config = dict(
    n_layer=16,
    d_model=512,
    n_experts=128,
    experts_per_token=6,
    d_expert=64,
    d_shared_expert=0,
    activation='swiglu',
    moe_layers=[1, 2, 3, 4, 5, 6, 7, 8, 9, 10, 11, 12, 13, 14, 15],
    router_score='softmax',
    normalize_top_k=True,
    routed_scale=2.5,
    balance_loss=0.00119,
    balance_bias=True,
    router_logit_norm=2.0,
    init_std_router=0.0122,
    lr_router=0.000505,
    n_head=8,
    n_kv_head=2,
    head_dim=64,
    vocab_size=8192,
    norm='layernorm',
    norm_place='pre',
    norm_eps=1e-06,
    positions='rope',
    rope_base=2890.0,
    rope_fraction=1.0,
    qk_norm=True,
    attn_scale=0.125,
    tie_embeddings=False,
    parallel_block=False,
    init='normal',
    init_std_qkv=0.0248,
    init_std_o=0.0307,
    init_std_up=0.0354,
    init_std_down=0.0354,
    optimizer='adam_hyperball',
    lr=0.00772,
    lr_mult_o=0.715,
    beta1=0.9,
    lr_head=0.00557,
    warmup_steps=320,
    schedule='wsd',
    decay_fraction=1.0,
    decay_shape='linear',
    final_lr_fraction=0.02,
    batch_tokens=131072,
    seq_len=1024,
    doc_mask=False,
    train_tokens=1427000000,
    steps=10888,
    dataset='wikipedia_en',
)
Below are experts of layer 6 (counted from 0) of a mixture-of-experts language model. Rows are named router (the router's row for the expert) and show model dimensions 128-159. Each number is 128 + 24 x the weight over its row's rms, rounded and kept within 0 to 255. Numbers have three digits each.
Before each expert's rows: a language model's description of what the expert responds to; "comes after" lists some tokens at least twice as common just before its tokens as in all text. This comes from a sample of Wikipedia text that the model never trained on. Tokens count by the router's weight.

# expert 11
What it handles: Biography word starts
comes after: " He", " he", "\n\n", " and", " (", "He"
router:176087133158144156109169109116126152081105108169148113100104129142146109100149120126071159131133

# expert 54
What it handles: Numbers in tables
comes after: " 0", " 1", " |", "′", "|", " ("
router:129142123126147086141191114154097144156112109159066121111106118187130151092131196091109111125139

# expert 46
What it handles: Decimals and sentence starts
comes after: ".", "M", " p", "P", "%", " ."
router:175139101146115131137144159131094153153182168139148124157121150165097097113125096190063130087139

# expert 17
What it handles: Article and year openers
comes after: ",", " is", " (", " |", " was", "\n\n"
router:139171119129118123141118116169131096157097131098112163147133140145131161114092142095125123162156

# expert 47
What it handles: Emphasis and list continuations
comes after: " of", " and", " for", " to", " or", " well"
router:109172151110100078119128070121117124134110100104110074164105138155105163106104147138172128134132

# expert 37
What it handles: Word-ending suffixes
comes after: "-", " under", " int", "ort", " inter", "ini"
router:127137130137097146096136119132142120142117108140138132133156151089128107134135124126174132143157

# expert 41
What it handles: Clause connectors
comes after: ",", " (", "ed", "\"", " which", "—"
router:153165134143153156153138155151147103119148146148130146155152143156094120117128077128150161169173

# expert 16
What it handles: Inner subword pieces
comes after: " 1", " 0", "W", "w", " cl", "T"
router:142171143114121115113157092115116131161104113144133148127070121097165140134096130143113126127123

# expert 49
What it handles: Name-start and word-end pieces
comes after: ",", "=", " of", " \"", " and", " by"
router:118128118095130121144102123137160133124121085170169132105126111089109124145125112139136125146160

# expert 51
What it handles: Sentence-ending punctuation
comes after: "=", "s", "-", ")", "\"", " St"
router:155147133129127118133102160134127124145118103098089134098107103118085160166113125158135151137124

# expert 38
What it handles: Words after "the"
comes after: " the", "|", " The", "The", " a", "  "
router:167155125151102085160108110183122109139141101129113137115152132100131120152090136099158127164132

# expert 25
What it handles: Infobox field words
comes after: "\n", "=", "\n\n", "-", ")", " of"
router:140087114116104113076078144125111101121114132139115145150148103177111167121157124105137100108111

# expert 2
What it handles: Paragraph breaks, sentence ends
comes after: ".", "=", "\"", ")", " =", "$"
router:142092103155137103119125130123097158159141160110119149104136106123128136133106107125143171110109

# expert 55
What it handles: Sentence-opening words
comes after: ".", "\n\n", ",", " that", " and", " but"
router:143115098128110178113101166084132142135133144143167139118101103169115088125097097118078144126144

# expert 21
What it handles: Word-final suffixes
comes after: ",", " bar", " Bar", " Mor", "tar", "nan"
router:120173143073145134127134139121114136121125128160152134177105149114129132117112096176145150126146

# expert 29
What it handles: Prepositions after verbs or nouns
comes after: " of", " in", "s", " on", " to", ":"
router:122115120124114130111126145127146156096070105146102143112111122165124099091114107120121155107127

# expert 10
What it handles: Mid-word fragments, titles
comes after: "/", " \"", " the", "|", "\"", "-"
router:166108086160097133139148165147137145146098164138171132119113121111114158137136138122129134143144

# expert 59
What it handles: Sports name fragments
comes after: " |", " a", " World", " was", " medal", " first"
router:113162138176143156155154159148115124151108126123151165131139153106102198113118151097166115167118

# expert 13
What it handles: Infobox location markers
comes after: "°", "S", " of", "″", " in", " S"
router:138136148141170120123132123122126143143167156131165120145140161107168142145159159107157153086176

# expert 60
What it handles: Possessive apostrophes and ordinals
comes after: " the", " was", " Women", " Men", " is", " became"
router:149144108178127114160088143138124135168146111127131090120104121116114153105079076124136144172134

# expert 53
What it handles: Fixed-phrase prepositions
comes after: " to", " part", " as", " one", " be", " out"
router:128142130150159094146155107125131131131120081079135104139121166117157138105119137088127154109119

# expert 27
What it handles: Mid-word pieces, taxonomy
comes after: "-", " Pu", " di", " ph", ":", " Di"
router:101104150119119126135134112133115139128152136121156165157153133069119119153129104173077123129112

# expert 61
What it handles: Sports career narration
comes after: " |", "=", " He", "\n\n", " he", " ("
router:144155116155127132133178158128120103133107096182119087145135133133106165165128144114091112141133

# expert 8
What it handles: Passive participles, main verbs
comes after: " was", " |", " were", " be", " is", " also"
router:105165149125141114110167157132162105146098133121118166161169130114138133115130146093160088140160

# expert 28
What it handles: Years and coordinates
comes after: "N", ":", "-", "°", " (", "_"
router:158080107055136114130124123154095167128129073136166120155169142142164091092175121133139116082116

# expert 4
What it handles: Infobox list dashes
comes after: "\n", "=", ";", "  ", "|", " League"
router:145152115161121092125126136110125118151126107115132097112108127154084138113124148114139138152087

# expert 5
What it handles: Prepositions before objects
comes after: " of", " to", "ing", " for", "ed", "d"
router:142082128147137134084138097101159133106150113101105159089116129180142099085132143146155160131147

# expert 18
What it handles: Military and aviation words
comes after: " the", " a", " and", " to", " Army", " at"
router:095130125143137131129162146081091130116143174128097108120122090092180114125119152174141099130119

# expert 58
What it handles: Biography infobox fields
comes after: "-", "|", ":", "\n\n", "\n", " Preceded"
router:147129123158130112126125119083133120112101100169133110148145134150119138101108186066085141133114

# expert 33
What it handles: Election table pipes
comes after: "\n", "-", "\n\n", "  ", " Team", " Party"
router:135158126122123138126090092137088078166085106131131102079138161149100161083131134106121098130102

# expert 57
What it handles: Capital-letter acronyms
comes after: " \"", " (", "\n\n", "L", "A", " L"
router:162108080105145130145137141148095150135142138086117117104103067137100117124132148126134104138075

# expert 40
What it handles: Section and table headers
comes after: "=", " =", " |", "|", "\\", " +"
router:110145110125118122095108114125096119143096124141118141112103141150143150094142132104165087118139

# expert 9
What it handles: Hyphens and list dashes
comes after: "\n", "=", " =", " co", " non", " All"
router:174108117126133115161072106126102170124108096099119056097096112160103114085118151174119168108078

# expert 36
What it handles: Articles and table filler
comes after: "|", " |", " on", " to", " at", " as"
router:153094120145152084164092112124151142139142121072128138143101117175127166119137167135109134112119

# expert 39
What it handles: Education and schools
comes after: " at", " in", " the", " of", " for", " At"
router:112149101185183135135138098106120130126102095138121121104108123186134182156112151100156130117096

# expert 42
What it handles: Line breaks in lists
comes after: ")", ";", ":", " (", " information", " Animalia"
router:138146123112139133151151106093122123101102160178138117133141153150138137077112119177114112163095

# expert 43
What it handles: List conjunctions and separators
comes after: "\n", "s", "e", ")", "a", "i"
router:137100113122146111162103109105146120180111152121079075128091150122102153121132120091143119166086

# expert 32
What it handles: Function words after verbs
comes after: " to", " with", " by", " as", "ed", " of"
router:132126104122141142137130146142184189076137111121131113124090075144133118131138119080118111132127

# expert 50
What it handles: Clause-final nouns, word endings
comes after: " to", " a", " of", " with", " and", " in"
router:131118081113137136097092112112124160117146109130107116126127103128121092113125155152128127149144

# expert 15
What it handles: Table pipes, name endings
comes after: "\n", " Jo", "  ", " Mi", " Is", " Don"
router:160111118111166137159100147126123100126144145104089089117111120177090148178122156077074079099101

# expert 3
What it handles: Capitalized name starts
comes after: " the", " (", " a", " of", " \"", " and"
router:160130126146107072165179116121186149141068138128155126144158146126171160114143162173114131144119